config.toml
num_hidden_layers = 12
hidden_size = 128
n_experts = 24
experts_per_token = 1
d_expert = 64
d_shared_expert = 64
hidden_act = "swiglu"
moe_layers = [1, 2, 3, 4, 5, 6, 7, 8, 9, 10, 11]
router_score = "softmax"
normalize_top_k = false
routed_scale = 4.9
balance_loss = 0.00306
balance_bias = false
router_z_loss = 0.001
init_std_router = 0.00931
lr_router = 0.000974
vocab_size = 1313
norm = "layernorm"
norm_eps = 1e-06
tie_word_embeddings = false
optimizer = "adamw"
learning_rate = 0.00251
beta1 = 0.9
beta2 = 0.95
batch_tokens = [32768, 65536, 131072]
max_seq_len = 1024
train_tokens = 401500000
max_steps = 5227
dataset = "wikipedia_en"
Below are experts of layer 3 (counted from 0) of a mixture-of-experts language model. Rows are named router (the router's row for the expert), gate (a neuron's input weights, with its number), up (a neuron's input weights, with its number), down (a neuron's output weights, with its number) and show model dimensions 0-127. Each number is 128 + 32 x the weight over its row's rms, rounded and kept within 0 to 255. Numbers have three digits each.
After each expert's rows: a language model's description of what the expert responds to; "comes after" lists some tokens at least twice as common just before its tokens as in all text. This comes from a sample of Wikipedia text that the model never trained on. Tokens count by the router's weight.

# expert 16
router:170067172148083147122067109196099092121115135108082166181139088077166113103092068150175152087143149073147100132147160101110133162074112106097139096163103186093081115137175173103118144150124180161103094113095126150147092139143103154162148121133169068081107144170116082103095141123144112124084116115139150195076171154137176191095120150097119119101117152126136166110089139105126176148161
gate8:131082164137126127100106129141128145128128128131114046124131123161163130050166122106128188112131124119094171136137127129227106128043141127120132123181142134135129126128156187161126128126082216108114076164142129127124097167112133185128128128134016124160110127117125145127022128169120147120131158073162128129083120112103179131093150120118124125121133131134170080103159125119045128122161
up8:105104127124072129111135127197127131115125128134206115205131088221119158129171109165107127093131073247142129181094123028129140176134124130098082124109151121130102072072208139126126129135089137067132117070188121086115130126128167146122116115126083129143125107150098138137090166120127131132129103101122122118128142143155125076140126128118139125121117136135136069189151127148088116145092
down8:130146169128121146136156115122167129142190130134112184215067125132085121121132121093175102125196137162100127143133134099112130093144093102113138128091127109131099151114074128138125089170126129116085091121113128129118121129145161142187117160137096208095140200076130105125144127126129117109068129141121157130255137137068027090128077050141135162132131124131152127124129165136112155158101
gate9:125113129197174129133140144168113163108157143151113131105064123053132124134128129103155158123104128183127126128170125147126114129122129160120128128128128089107129097135143173145072064139123193122125203204095137090134133144221130121131161127128169057137132131145118159173108127126126084118000127141141045096109187189100107116139136110095140128144121130125116168118074127166165126133129
up9:144040052125163129128125157157118159070126127093123212106059101131134151127175088127126188121107128118091209123104127157187127130135130136131114124134156143100131094135133123103120129177121111171127131129104131127129133214172126144154121112129119152085129128165136127077083132128216150164080167115064114119111097136127132127186127137081128132130128128106131189124064128134131134118238
down9:122139149222113130126138155135078129127170124110112130073150107122121168141087157129084045134113132120126123134126121128126168167100123088135089208106175168141127130083096154107117175134121159086151145115123150129131130132156137131170128113154046100142142102109085123130184126079127141111135197067074097127176128123006099189099157172110128121183136122128124064140075135112126135139134
gate10:107117130115129123131120105152127127127131131121127126118127117114103107117155137157104242131128118110128094162133134157159106124089181128133126131165147136043128127137194125147127130176126121095105045094145137105136006131046128126166175154124185125072182136151121104128044133129119134078152124140116101127146117141131132120130074000125145131127126128166129116122180153128129124175128
up10:130120158083185139124177132201122045128133120127122142119128159083132096131088022092126141154121172123133142123143129039137084105127126111127082139086170139240059131128119127129128116120133167163089121128132116165171046127076129118160188134128123138169091128145141050139165127134109127147089083118113154099102134144129128155190127099131127126112132081124163178124130153115121099129145
down10:130179102134053124096138124115131135130144071133097131120129143129130124158128159117134101137152119202128197229137127125167129143134110125094128100125124123136127137107152134080132099216126115118128101118123121162116124131128040062095105143128135125127149227147112136129122113202120221129132145134062128110085092138162142136079124136099197125178100167124122082140105099153141119206103
What it handles: Short consonant-vowel pieces right after a word's first letter, often in names and foreign words, e.g. D(h)arma, Ph(il), C(ath)cart.
comes after: " D", " d", " C", " P", " G", " V"

# expert 1
router:151106142125106176088105101154068112123106073099090155141135100122180056112123102171147162083170172097161103179180151094124131156075100097133135098118079137138085114163169151090091188144113149119103128074114110143143102173133098198148166079153141114090091163163078114124110080133174119146123144122153149176125137156179142164101116163112091107103093157178184150082077140106091169150153
gate3:099124127140127114128133187141157132114124158110128132115152108115123212131128138133125140200135134128052108102079255110128127124138166158141139146127144119132105126076133122115117164143130132141093124125082050213149135131168128118170121088175130131148113129177153169080128123129124094121129180179143129121122116114129128043174128150129182114157129129125092112212133132104118061110129
up3:165100146085118139129140126128174121128125182133125149128128125116228142152008105106116140176127068120094069154107103143132128086090099149122130129132179129128167159200121099160134105135130121102134136071135197127106095112134112123146094133121132132053160143117126187132138130067076123113132131094169079049128127094128097176153125119136120156123127126172119151163128128094195162204129
down3:155016144124152138130082122114128125160122092075139181118153086138162104213175205134118122127129136125115110147170129241129113122132082124100127133144173154139133141185116109215170098089129121098093126130129167110128142090129130073152109151083110087044139127129074124146116165128114130131133118030150133132125119087136087106114138163130123148149128150141160093134127133169155120102144
gate4:129082145127107164216138090136132063157135110147127129130149084128122102171171150179119087112123091129103133132106127191123137128116101127126146088132125128114111130111131140079211056127128144111174120191153158120142129128103099122126073079087124128231192217164081112128201129100165146141128051142127085141128127133144170110129137146170139129113092128138191131112171128112125168123094
up4:114133129098128062243063131131131119099099119127146128101059129128110127082083227105144153144154184132117122096129098129157110139111108198128123130128156152107121092135115113130155142132129105129128110124111127127201127141146135128112160226149142079114141131061130129128137131137074142126120147151131128142123127093052159034128127135127129130129056214126086126075171128143121144121130
down4:135148149025118129102128154135126181043154115084128158129209125089127159130100040093204133132124118131142044165125128099122103126137153189154092131187138076150073142137108163128120128083098160190127106120126127157127137142132136092130164128124174130156128137124123129126095101067144115107096133076196131122057103164129089133127166136170126189141168073137132130144128126119126134132110
gate5:132147131132134212173169162126128106128076100128142129128128159162083135128082130126136028062102142173232124192217087126128129097131141122126128135131126126123127106079150140097057083140133081200128105125169127127146125156137123147099121129058086142110089151129135127122125139132178136160128130113104102187127129114129120112118021177113124127128119127111107179178144099163126137139141
up5:161142124167125103121122125132125118130232126128123118128134027101129108187206124108124205175167123143086160031127184105131122127120121146128151170141156126127100146083151132108134228114184136053115111129110128093128195128107126114127104126139134128131114082142124115140126129126108103092129153159130137048129129140083151145111156106189131111133129132128158051119105141096128178169129
down5:226127107132128078126117189139125093153136191093143107125093153085073175107141117127209167121151149179133198140115149121126135085115126130126143190135141132093153129078178143102130165107128109145142129131127127195159130130105128127132127124124129124194131101105128090136151108138135123051063141114129136128051162154116180193070114162126121077134128125128126064126083151059128071161112
What it handles: Common verbs and connectives in running prose such as was, is, and, to, or, also, plus the -ly ending of usually and generally.
comes after: ",", "ed", " It", " it", "s", ")"

# expert 10
router:112082183176091199131079083137074079097100115103125177158155092111136101105132095146194135100142172092139103173125140094067168177127099078091156134136101157113112130200149170091123154159110142132068109085112099143171089135178115154151175133166149099091091158154105113084103102167166112139119136122157138141103139135155144163099112147122095077094095151160193178098095166086118137143160
gate13:128086123143077127122131128197111049112114126131112151128117182115048178122136071087129102129153045137130089125145041108182153151141128004155126127125125154128125127130130113127128128129164127128105116121115128140137146110151125200132087127103128138127127128123161125219110224149136147119143134148131130126121132130150129222129145106125083176145142140175160198126116119122114115170132
up13:078129120028143114105126178124159122177153068125198202033111098134128104105121213123164160136124156205087190211142122209122115163124106097128155130110118131118148132144112158084132122146172139134126149140149135112068130126127161068133166130126158131116121120120140146132145131169123127124126127127175130129121120081100129118150076138155140091140073203142135060129134126135133128125122
down13:138124119119127099089191115089123126113130167093081124129116172123153200138161110067167161134120144130130137144142122072117167062199117183130169021200137121143098128137145132116118140169106125114188206122144130103124136071140124128142104160171146176184116104139036126118116128163124123127131076133121131127128075150134126175131104123131134086128128152079152116046134108137160112181160
gate14:119120125173102155178024124136135183129131132132146192117139125125129133131119151122154142133123147139129135115129125131161094162152102129117132126103133128112152140045143043127127212124196129133186118129123140102200130129124129118133126128126103133130156126206051126148134103130128150123135128130069119133142108128149152151104128124129069129117127137152126067072000115101145126124222
up14:088130144133121138129066171129128164044134089134124198129131123130130255128127101113115132134130136172130099138117117128202131137129112119112124148148127164124128135235124136143137129155130162132109124128108112128129193078124123077128107126130129098100120132128128129123199128128128204134113111134128123126111064128128070120124249126130123116222076126137133132136125132129182130125115
down14:087170142140088157127133167126126141043118137126126138129019207145123129115135146098131159128108190109124129156116122126119128151129127132131095168216133137126125146151156125128125143144045148144044126080187098075075118119115159085099114122130134135074125218114090158100116127138150136130130060069091145128132118114120127174136123128134160120138144116080123120095221143126169154108150
gate15:128132113126170126184145138094193148124116119130160117128099130128131123127150149095107121135176140118156103136114161101170077129130140128055128177091051145133110128151135118153086094125127132127071135107178072107145126181063151148114103103151082125181032119142122130169146125077119130137112119145098131100128123126076148118039147120135112130143024189174143116128194144171170067157155
up15:106116110142042120131083128086125135127007129140161159195141136121129119126098127109129136141121142135151200129115180143124097115127149163116048139078100102123098126109131138132134087125125126129054129123121088135165154113148144051124103128133120123096115103158117153096133047071139157216116115137130141174127143069128121132128163135086130161117200142138045119130133181187144147123125
down15:120124128109154128164099140152152156079124122132129135099159063129136125117149108133113073141141125083144169128136134158101062144126116115161072150129112170079128124142128126123082114085169130127160128128115093156198168183130114197096096123158144135144162111130167106223074141139094070099146122148108158120161118127123165135160158000125103069155107128116111132137054135207093134084134
What it handles: Full stops ending sentences, abbreviations and decimals (etc., op., 3.1%), plus table bars, dashes and heading ends.
comes after: ".", " |", "0", "4", "6", "s"

# expert 4
router:148104181114084149096084106151106106124097086093114169148171094072184109102097089181155154105171157093132067156159142099100150132103093093108200137113086166122079122160145157101122147156126171153104135116135121216161092123111127127160110103143157102128095129127072117097050128166179108117092161117161157150124125151177155188099114181106120115119133156160157179079102175072135110119159
gate0:094121127110128127062111126145127124103158061101117138117044046167090171160128147084128124130184140187117090126177128074171129145165081116115133089129136085088119129113116120198128097169111139170121100137093129127255122190119105131177123097111146127149138131126119127124068119143135175126099121146150203126129141127142115127134115129140112160130129129095121150117191138133123071175161
up0:076122131127147129119121184117128137140130127128152178059121131142127108120076194132105088123132101239111125073093133137143164100155069127071139129124154159086128104144106124129132164141143153055128117139103127133040084118128141136119128120139127089134095194119114127140194118196062127117127194168130129131138136127152127073192113191073107125132106122097214121118101128130093128084140
down0:097125131137166088177142127112123127230131121109049138124133070153126180123121103168159078129155149100087190075129126223126126175104162110117167087080046162111200138126136121156171105129180121062122116119112133113148137115127136155135053085150127144121114109093113111128121133035080118128158154141152088133128141165072123129118139127128110150132081128167154107125121137159110135164143
gate1:135151125151025132119131164119134149116102132122149147126135045162090128119123118009133123148183143121132113133162127129148150149224044129135134104150116115081136134120133097130130125129149120170150102128146109128114168198135125114095136162116100118136148063115122212117129102147138117123110173021106127158129125120103123111112135171126125188140086131145119082200137123122120131127059
up1:204146129164152128051125128127126160123089158131184126135144062140129125154094120141129144171120197115128099069122128044135123135141120120148176121137131127124121173144153128128130121147121170044148139130068132111176150129123067153120141128153090161178073160107080122094128143119135131165128255123127123123101085131128131084102128141120141070114110129105098035150145119128146088124082
down1:089171096161135133097181137137108127127132105134142066140113128145138100128097157174144154143126133122157039130119172124074137104110013166133155143130127132146160132083100131198205131102125163137081133143128131200112117122152092147124143120131117153130115132110085131126086126102124144152054108128146084123178122084090138156120110000159159153177153145095131136090167106128113120109134
gate2:149151128134087144151174122127114130151117127170128212127147111136130134132100128109128075130144045017129125106128155129121139096119103093112106128144177021088122130128109131104128110127077117124126127134118127129136145120128129124145125188129174125107083118183065068185143128133128170127247140120158141173102136077191127136145171128127132134160104126112127135114160160130221125129090
up2:147125124144191133120131125150122119203128100149046075116191124118106129166089074151128076129131139118166168124155142085107137120113161129101099141130143116124074185142129132125129152096097128119132128045158125181073030133129121096203128117165122167119111125210095118133109152164092127130119134148186142081160128121144229156119129074131078117133167140136084180097133122128128135130134
down2:117070128034207101133138153140135119128175127080119076135130128089113129136103132193154128108135102147112145111206166157156100129120099132136080177134083136084072117148122138127099030122099129155057121064123136134116192109105149128078128135135156143082097119160131095162106103143149098131162119180128127166063139119180127123114130095121143176100126114134153120125221125164171132110138
What it handles: Second piece of a word right after an initial capital letter, mostly in names and acronyms, e.g. Lou(isiana), CO(VID), Al(ber)to, R(ed).
comes after: " L", " R", " O", "R", "O", "o"

# expert 5
router:151109158129114184122130088150087076102109075092065132176144074108148101155116086138150160141154159088131100161155164081088134145069080109103177134161081170092064136161178140132117165135080119145112090129092103155149099173189111134133144102163170105123088138186101094085062121138184088152079133089156171167131156143133182153130117141118080111111119161168173139123097173102140120142141
gate1:145141129140109128159126170135121124110111121127124128136146134122128190130137127120124084137136169102141131154128099129137131127147126114147136144141128048129130087135136123137134141113199133128119145043217125147149074050123126103118145050129127114116128120123101055124145127141149019111190138197179127097117130131133106131113160130124145128012091157138025056128139100114163123124143
up1:141127122133107117166127133157129130129125146129125135071128134181127111128185132132122126117091094060116132190132154139012120130143077167188088124169054088171125053139157099108110129122143137132172122126116120151128230128119129139137141157110090175131163102145129060140115128128077121219113135082223121172130132118117102139112131129077106142049139128128131131133117108121118124086128
down1:134128117122102118111153119138118139210105174129126146070129079157109141071128161074105072135147098136171134183126109105109157122135122116111180136143078123110123116137167128140150128118222233162133166124115109142125145118083099133135102134083184127160130166153130092127124121139099121138130136125193121124114093158040128139092192150085143196132119169051096127102214116134114127134166
gate2:126121240134105119098157107130128116116121078108190105128067099159115120127093129129088129146126120128121115128168150116147160106134159131121103075118133141067038124186183156179108135127134127133149122130220136173126176053112116132149101126194067055163197148147118196122129127130155128155051131109126126148126156134133110136106132109120126127092133131152167105149105160102123130200133
up2:133061146151121152129140118179139171094164135049158108022145092118116164133098126141090134130092122176158090128127065124129121122046124129120125127142129080102056129130179127129119195088102165128126125127131170122127123151137129142144169162125000127125129135088107193105137128086121127155125116094127105101130107137099127107125151126137213144124178162177156081128136134121117140152147
down2:129133144255146126120093122128124108157084123158123073145106157187132127081125121128172132152129112060139138170143071178135128157136072098081134063140100129125213123142130151100099113103120112187140129139077166139078123130107162131099136154091113108131132170131111165069107149124143131129130103120097127200126144124153131119120128130170068164215135128099160094125181101112123123084166
gate3:128152132125156128135169117117125139132189170128090141127255126131098130128141120125118129143129146175202195043154072126208130124109086160181114114160124162131129112167140060147128127132109124091138074111116102043164127155130122138128118127146127128127111132150173090117127121091129111107026128127071121110130132178100137091167172137141117124151117121172097120095141108127128128148138
up3:124129129092128140113128131128128132123142129083113128255115131148094124127157080129128106128127034134131127109167122139128132169131190120140119133064179104087149139137037128126102146126128110126089127093131164124118131127112132096131126150127237255125157106136129125051095130146106100121142137172164140125105117116141128136080131170101132165141149103128141124100126129132072127126132
down3:122120130141102096086143131164107126155134126140125100128233085120130107128129128129181152073131133130125134144188132119194160127106136117106112128194176124114118094126123130145081097220130137126129120141079133100185190101131127141126132129057156125204191114128070146105105129046123128088121164129198123100091182064082164127127132133134133139056128140138135120098142122131136045126127
What it handles: Middle pieces of proper names and words after an initial capital, such as est in Mestre and Mesterházy, ind in Hindi, om in Homs.
comes after: " M", " m", " H", "M", " T", " N"

# expert 0
router:146095156151095185098116108170067084122091104117090179170160107099176111089114064157151159099144158104184123174156164105116151175111125108098135107142082152128073108162150195069089146154102164150082092100090080147152099154126109143140151109172155123130073151162091073096091100180166117172115147113167173126091143133123147162097125141124105094100107165143171155086111192097139151162145
gate2:126064124150137109030140101146112128129129121146127109112122135127196122143130128141128200132122180126041113157174210157127135108125122127128119087102133126136125129134081118236108120126164163058148129113139096104136124127113126128109131107201158126121105126129096107152121134142186170128135149115117011134113124101094166133127123116159152136126133039110169128145160186102120196138120
up2:070127125171136127168109121131124202132142129128134155139129113107140135163149061110158096066148151126145201000106125086129173079125203122100073130171113128146115127128118062132117122145129106181127109133112132080163080126145126129136144129128071194109111129126123129139127053130120104108133114136091126126139168135145090069130123093154125199138130195120124121130125128155128137152117
down2:112213077128138133160110126157137138125123105109129126106142066058110132103110148124169119121224134140127124137153145106255122152145140117105138127115066124142127123121083087124081082124066152160118175119121046105128098134128147143122242141081109165084108119159138098165125108116117120128092125175127107165127130121093177168128077169156129156128122128130119099133130128131134150132196
gate3:110101127115100128026129155146130131129128130129087127134113129180130107130109065137110129100132127149100135164127125132122188165133189127130103123143186077127132157126168160131125152160128170120047094049132083134126138091077096190007133136251128139162124182136138118075133125139128126052127176122113125128146132152150132064125114128129153105128130128129124126153132122145115075127113
up3:174126141107106186119126157215168145127120127127129131143122141125092115133111118129127145129109128130126134184135126135153108135139125128163130130137159063125131130179149132063111203235115126108070073023065152166128080128128034204131126110176130125122126133127119129090111131125124122118128125129133128098145123122154119107123112125127183119235166128128222108146149114117126128143115
down3:196144125100149150141106111124137125120169123128132110118130141095118116159124127084137154113119075214094177127132130168087084127117126149133141156129132043131133129130117155082128117124139198185067115065148163151064123134125138152131137129177118102104097126107153127073144181108103130136142107131140150111070157120127103132152130036141127116062128132127255114147140126152144205111127
gate4:127100128127125138042132156128120129137116140047106125126128127135122128117128104097130128106129080125125128116155128128120052255115077124161100129134101129111113130134173131137128107207134165255131103178104098158107228129132088122118124131166128143115134132107130130175114123136111115110127126128128135128132171146061228146123129128129093129148130127095127122113122129123141136131124
up4:120050129105139096085130127127122126081069110175141154103109191085116127143079121121138160138134174124113136138085138084146130055146125129123127112129140130136090131148081130155131154112141103151114121104119161174127121128118101255177160128071133132066148116138096156059145157091181161132130186132129122119149118129147093115145056108140148062149155179128126061114147041128087113127112
down4:149060126084109134125120125184113104135140149109131139158148178186154131130163167116134163094069102126118132131113201126112105132141166165160123133083112135125144133089139121161129128157075146111098070135143131101163160142132126112128189211140195102107077174128023153049125113129120127146119096096084126081093172138171191124114125125101125128127041139107110183144147130090131156157083
What it handles: Degree, prime and double-prime marks in map coordinates (74°16.7′W), plus blank spaces and line-ends in table rows.
comes after: " |", " to", " was", ";", ",", "."

# expert 19
router:180103171139102158098056078128118142109141051062113187149160093089165108141100079129142126130176205077133142149147129120122144143118111129117146093141090151089093105184174145130129150137126176133097091095107112190160136110175098153150129118143152095094124141144086112062082091144188121184078120128158143152124174155130129137091086146116119122094100164189159129092083155077128155176150
gate8:091119049133207147129130149163131116143131116127107160141162197139144148129121134114170122130159103107132145127124098125094158104112126175132084110132121129149129125050131087102134138152110197111128094126100128153143161128127180168129160097144254097134060134129152124144078124127066106164092129122129130134084151144158117108151142057149131127170070114056129190137117135123096066050139
up8:129129167130125111118128131061123130127128128196110077124124099137131116148130113113106068128132148089128130146128108097255096082133116094147137098099089144132126082209144109154133124120094187140044128130111120078163095127203115127208091179130129139180126126086143143140158120203101131196167123131167145157107144155112107126221154132104126112102129136130113140142141118142151119085125
down8:120136143118141133128133129184156128162157126155132116137121139117126182062128131120139073133129138128142120127084128000126096083103142131125155123172148120141120117130116154100116093121143017172109190104159118153139127112199130121044138110080121120174102108109153219109084054158113130130151162121155076105129108150134135136113049149134106084125179134140107145129139128076107156137132
gate9:143040213144197165199126129187108128128121033127129007129141101130160113121120169137077127127113128105128141140091126095203120162129196150112122119121151141074127106129102122120121105131128124186180118166138091137114074137146142152196120125129130130128151117134086132146126131110129176130108127125123196167102140127085109113125141105154129076146175090127122129132131107151055125158113
up9:074114067128133109049130139128131114161132130128106126180157109124131138104061176128141102137145126100130087126153118124129137116136156164161080184129092122096129135119128148112107127107117126122126143140153174096127141119115167120196149133151107131106024128145212127137142128192052134126125127108028190066074123164127107142124138103159131129176142169143125144152137121120124248101106
down9:121079123204137131152131129139093147151131122163134153129146073097079120135109130086115140187135127061135119149136111159102124079125130130082213094114063137121126061097100112071119179147215111171136141145163151139142108150095150204060131124118080162135115103103144144141117184116133149137136114119114133112184128091098036185117122149085166133127124176083150111160074125147124129163110
gate10:123070184119129148178119129131119127128139107133131143205088136181125130061134150133035130133171121153125125126214128108058081124136113150135109146128127097078139128052129125113154128152121213178137114106082063128172173124128161157073125127186128115140138113119131148156141117119156073126174128105120129132125168107099128134125148045107129128133171103133134142128122219112127144137050
up10:146102068140042133068137116097127152149098138120148124155115129129089175112053131132127127117128103194178135099118159131094100122133139129069204146167082163153154126132138110138116136115096133116060049092126143192123157128103124122132201163145132147038128128097154121175124127152131150056130128115128073055129116129136203136136154145104140162126140120128139100132149116102045134131166
down10:165166126171165183159123120102178115141102137130095108222114094131128183168147127153110094130141114058130151120124131136131099136101127144146121135103108164156153092123057171153127118193155141118145155138142094144065123131081250136128073130126175135118114116128093064133121135102112092128136176125131149097233132088136097130135152104136145119111112127140128122122065128161037127159109
What it handles: Inner pieces of Slavic, African, Greek and Asian names, rich in k, z, w, ak and an, as in Kukawa, Kakkonen, Kyankwanzi.
comes after: " K", "k", "z", "ak", "y", " Y"

# expert 12
router:187091144145119150123113101153098110113060112107110139163140119118137118143092097173148167082186152109176061157159146107096133136098096110085169119159127116089130076167149142082100123167074109112092106109096131127136119178157105170154183109164181140128074150121096105109123107137171092148110191094142175161099121177168143170105076185076064103122087124128188166101117177135098171143139
gate3:129218125067113130140128201142158114130124075127129144168126121166142142116117124129127095124132139116067140123113146073128123129174112128111171131186133142162061163162199129131076128117135136124194059132127086126102155146128139126146104179109125132117124172077119081120130145244132123124042139081123128131170138117104117100122129113115130104137126152117247067128128127127154102108128
up3:134075126134154140168126128178116139097122175130124126139131116101126159122164101093126187137117108125126145056144069119125107147145117101133128033148139129112112130105132131186217145079185127099101123124072172139122139126072110125112120116103129121129104083115130173128147127160067127192091106149150126121126097133105175120129252102129215143150119132125117122122112113135119174162231
down3:103030128103139127141135062144136129129111134165048143135172017128080169184121132134130166121130129176129134134145199100134128144137144120130182125118124159113119113104134128160147084132098134062179102122127113130131127131064131114107112118151127126060071126142095078117121137120125139189129106124210126078129127127125120069106160139093152192101086134146129222115147133128125089147100
gate4:116121127162129128107137070135102112139130034122133112151163255091123142100123147172141132130113118125108105050119101093080131089116129175132118160102134138143136132150126099167139129126148175145112150060127141158177124170116077129122161125117236114140155143114081096129177133079174107134130108121120135132204120128087110130133096125114147126125071121133180190049137126116098129137150
up4:115127111116128122136153127129113128205109098132163127120128133120106129045129164128156128133085130134119131129123128108128139128073086078127134142087100140128156190127135130084093124176162112127129128129114168114136081255121065123123138126037152136214110120093108136189092239052129129106102129142129146157131127178157171147126136078119100084129098130104143133098121122129128072125150
down4:129064143132124144119144153127220197175146153175128122108175127150129146143107118090130157132151140174132044122127086126143112120100103123144078189149173217097110093108136148131100167194081151143106056113127140131148147089128117127135094136134126187074125146019137138128105107183090122126118126131125124204151172128138168158125180103099129132125086127083111122117080130124120136095123
gate5:182126144125124052132127114127107136110094127128120125139143134126126114146122102108142129129129128128187117175120129143123130128097125130211144167090129129129106074130152120134128126117129107128000126068077115055139120203109137134160228147147194135176126130174105109125157128148137114129163135134159086133128183128123116003131153124088131110081112159124164102101124114127152118128165
up5:131128128154080173107077133161139156127127119114125183110127125127128217155077139129128115111085131117127113135128073115138177121097103158128105117179140128146107236132169091128127138148201203125110055127132126123104144110172108129125104128096113144117062126117138078112158106144020143179092121121118168130123081132148127126100128124114095109170128131129181242148128128115144127127183
down5:128146104136139092107126088135056095127119164134111090109130132116140107157129168101193165126125157177129117147122119117166149180150052110042238102203085136179126157130156117098209152126138135124149130166129096104025106120130159115162139110105096147134104080143107080082156128137122122106173111089129126132149176126120113124127129155121122110125121208127131116139114127097130177185169
What it handles: Middle pieces of common English words after an opening fragment like f, pro or p, e.g. prof(ic)iency, f(ind), Comp(et)itors.
comes after: " f", "f", " F", " pro", "p", " cons"

# expert 23
router:170124149164114145139099076142090135106102107085087130177125132107113087100114105193139193133128167131139133150167152117085163172124081094099131082146076169119096081132138171124130142149107148169127118074119091135148105183118087171138126082149153108102092171162069099083114099149180112164089152102190130146110170178163161173070101157077114093104077138127141185078118193125133167140146
gate1:126128127131175141129081131134117132123112129130122107107129130164134093109126126101108125119128141128114131119155143131139120122164151144156136126038068110100126079120127196086124136129128179162131227136124132144129121081106138100117130105144128231132156084132128092127125102124125165125128070137136111188218085129162127143045116217129160125138089130143044038138142186117135105169170
up1:140124146094118060122110220096127128128127113126122151182142112124130127137131128076130134130131128146168088145127106070148125118159138127134155080167139129130207098212102127113118095104140119096087125112129093173201099162128123127110131111139048125128126149109055122129127135036137167199125179082095078203131129130142105201133118112051130125127129043142129129159125134130116131141130
down1:069111186104069109128131198119111116128154120116122111170097150137137097129128114135145190113124187088132139118168127128164120137152127141128137079129125125096085094172099099152129106135181074130129114124106141129094130204134129115090097133137064124088066139119125151128082143121182142118145122153144144131160133249197129133129146154213061135129214114166129069098131095122171117134135
gate2:124130130144139198128127182141128123133111124053134142145128154129161122186074112071138127108124151128089083118167151126138128102124162115164059128078129078125140120104111139112147105125127136152124142154189105128128125127116112134005128094127128133207197079127138153118091180127138135130129127111127128175215152126071175133141120127164150130188184077104157127097108091129105132208179
up2:151136128143144120126124154125116123134163094121172110145105216132077128123126119139089117132132142129142200136169136108150059120135129128125128118135167107101146141087075122146136129131169128130186084053144133192112161171126133110128108115131125227132121102169067193085121070128122129151126124170013127130127134109129129054149064130128123128179106128077128130036129167132127165124133
down2:191082146120128186127107113071146114120129101161131089167120109184135130065143104074127204076126135105169155093103148144104131090078130220126151129142118065106163070136102125128158120133006160210129111143128129126126094057129134115123125115140152165162112147083144142136126131172127095158099072170113098132102139112172171112137153141135109154162146129129123130091186154122101137123114
gate3:163124118157136133077133140117127125103128132126127121139076146128115133143126107198094118065126149164112128035155137119167147114131118041128129158150122101099093097119117120130111115130126124086113135131128171130126129075125155082119068109126129126130110202157138113128139139141081127047127139145153125087133223161104128174215128120174127142127100140228188123130084104117146130232133
up3:139073138141132172132126130133135118126122138124111108133061139127129126132110147142128123131129096129118097127063140066125232063135121000126158077183069063126089187128158103132080130127096082117145127105147142106089066142129138139133127122121129208132171142128149124120133176121128120075128149128123128151142111093130148117130116049080147135075159127214126139130157129137122118126137
down3:131068151186147139085122133113111143119138143135123253144072071134129170165128169109131126137130122132058092181179127131125121105126128118152194172116125128119109134165123111134131116149127225102132123132104130115129114136106151099120111145111099131046135146133145200125109095118121052155126135117113192134165131114205046130107196115127122163164122104106094122136202122136145132138126
What it handles: Pieces re, le, he and prefixes like pre, inter, se, often after a capital E, as in Erebidae, mathematics, television, skirmishes.
comes after: " E", " e", " n", " the", "-", " s"

# expert 21
router:105076159150103200103085062133087096113063105086150179147185085104197100107126047196166145127140159080136113145139171107088124145095121098107152124128104162120097121192149137109126161157119167156082094088116070157167102164159111159150149112160128117088106155162095096084104093180140128182106171097154150163121132120148137151104098163119102098087103169138154145102116170105125144153134
gate3:125198137160123124129139116149117156106129121106091178130053125125149152131189139131121160101109126105131157047141161151124131140152132150095231129099127125113140125122187128130139135125009116176171167118122132097132144129117113158117132128110130047076069141133091099133124129152102099197127131108239179132126140152112129130172195052095135129134129150122115157125130100123128112155131
up3:151153125123152053114130091204092081130145109129153135077163078123123128088121121123064147168130097106125103223113060133162078114101107129108089162133124114173133112153125128076143170137116095077012151123159086139123134163142125105107133174192130138184133118147146128123123152111127121131174195121096137128144126122144120075131204114131135150121164127115179187135110118081121087116158
down3:136145112053132113092135099193178087148124183129128026111165133080138121128122097164131113122149187122165157143093146118139129177140114066108156136105152174139154124126122137175147126128130101122095081130141088138131132155147062101122095126122130148099130124193125093119177134130118160131174054141135142128095121104098090097124180133228126127146093150088226072135148123128061148135130
gate4:155122159129141138168006080117161131146109099175125163148109130124067136143117145140138160097152136104134086118131085106116192102154129096066149120133128103120112102112120124148090124109102129122114183105158189129153130040124125089180121134089166150150161094158125126139115121189116079089117156128155123116104148145204142141130041156123124125100070073153167151122082149110158119115216
up4:094156117114077146101225188144113129128113160118132077118122165120193083110156160121123170109126126126132130185121100121132073132127094141240126100109097135140164139112093245129158045152123129159127135136096100129067116150126166194125081136195120123115101165122151125101132154098129174136137139131125160130142062121130100140123128121128111090150158118063146139127172092139116159142114
down4:125109104193141126131115098149126192117129132120082067087150112124133128070115095128109104123127169090032119142196229139087102116132194129149117129062076121152148153139083140132135135131120147144166136130126010143139127217118181128113117164133083116131117158116105122167125137122135106136134125138152121140171090103131061128169123075140169078105136171155173127125141128148142145148128
gate5:113128124224168115136159099131125116088050127130144112129123127110131125137137188142169193138121127151128124113140122093114125133130145131131079105118171103133125111095133193142137130154082146126044147013174108057124133128167126138128164102085120138133159101161152129045089177151118140135167082110126102132128121124170122133158103138093128014128108108126141112115144084133108128209143
up5:126189129131140145127120099129127130082122157112161127137128127128125191101112207131115102125157123092133135128122092132246059129117062163123097100047124177056144069184124150124125100149069118178118128141132167178103150113144132124132144134157126172069143115118118131225138163131118123131128120128144129161158128134116133146149139107120147125127139092047042110106126169117067099126128
down5:138141163140123124119116157151115108122142111163184130063107137135134181123041135121139202126124128043066131095127121073063193107097080128111135106091155089071164112143140161132121186067129150130157143135113132126117114084152132176123129123123150148103121134106150144128127223100130128130129107102114242146185140138132093119131119133128127076132140131113143078092132097147133062112189
What it handles: First capital letter of a name or word after a colon or space, especially taxonomic authors such as Meyrick and Linell, plus they and National.
comes after: ":", "a", ",", ";", "i", " and"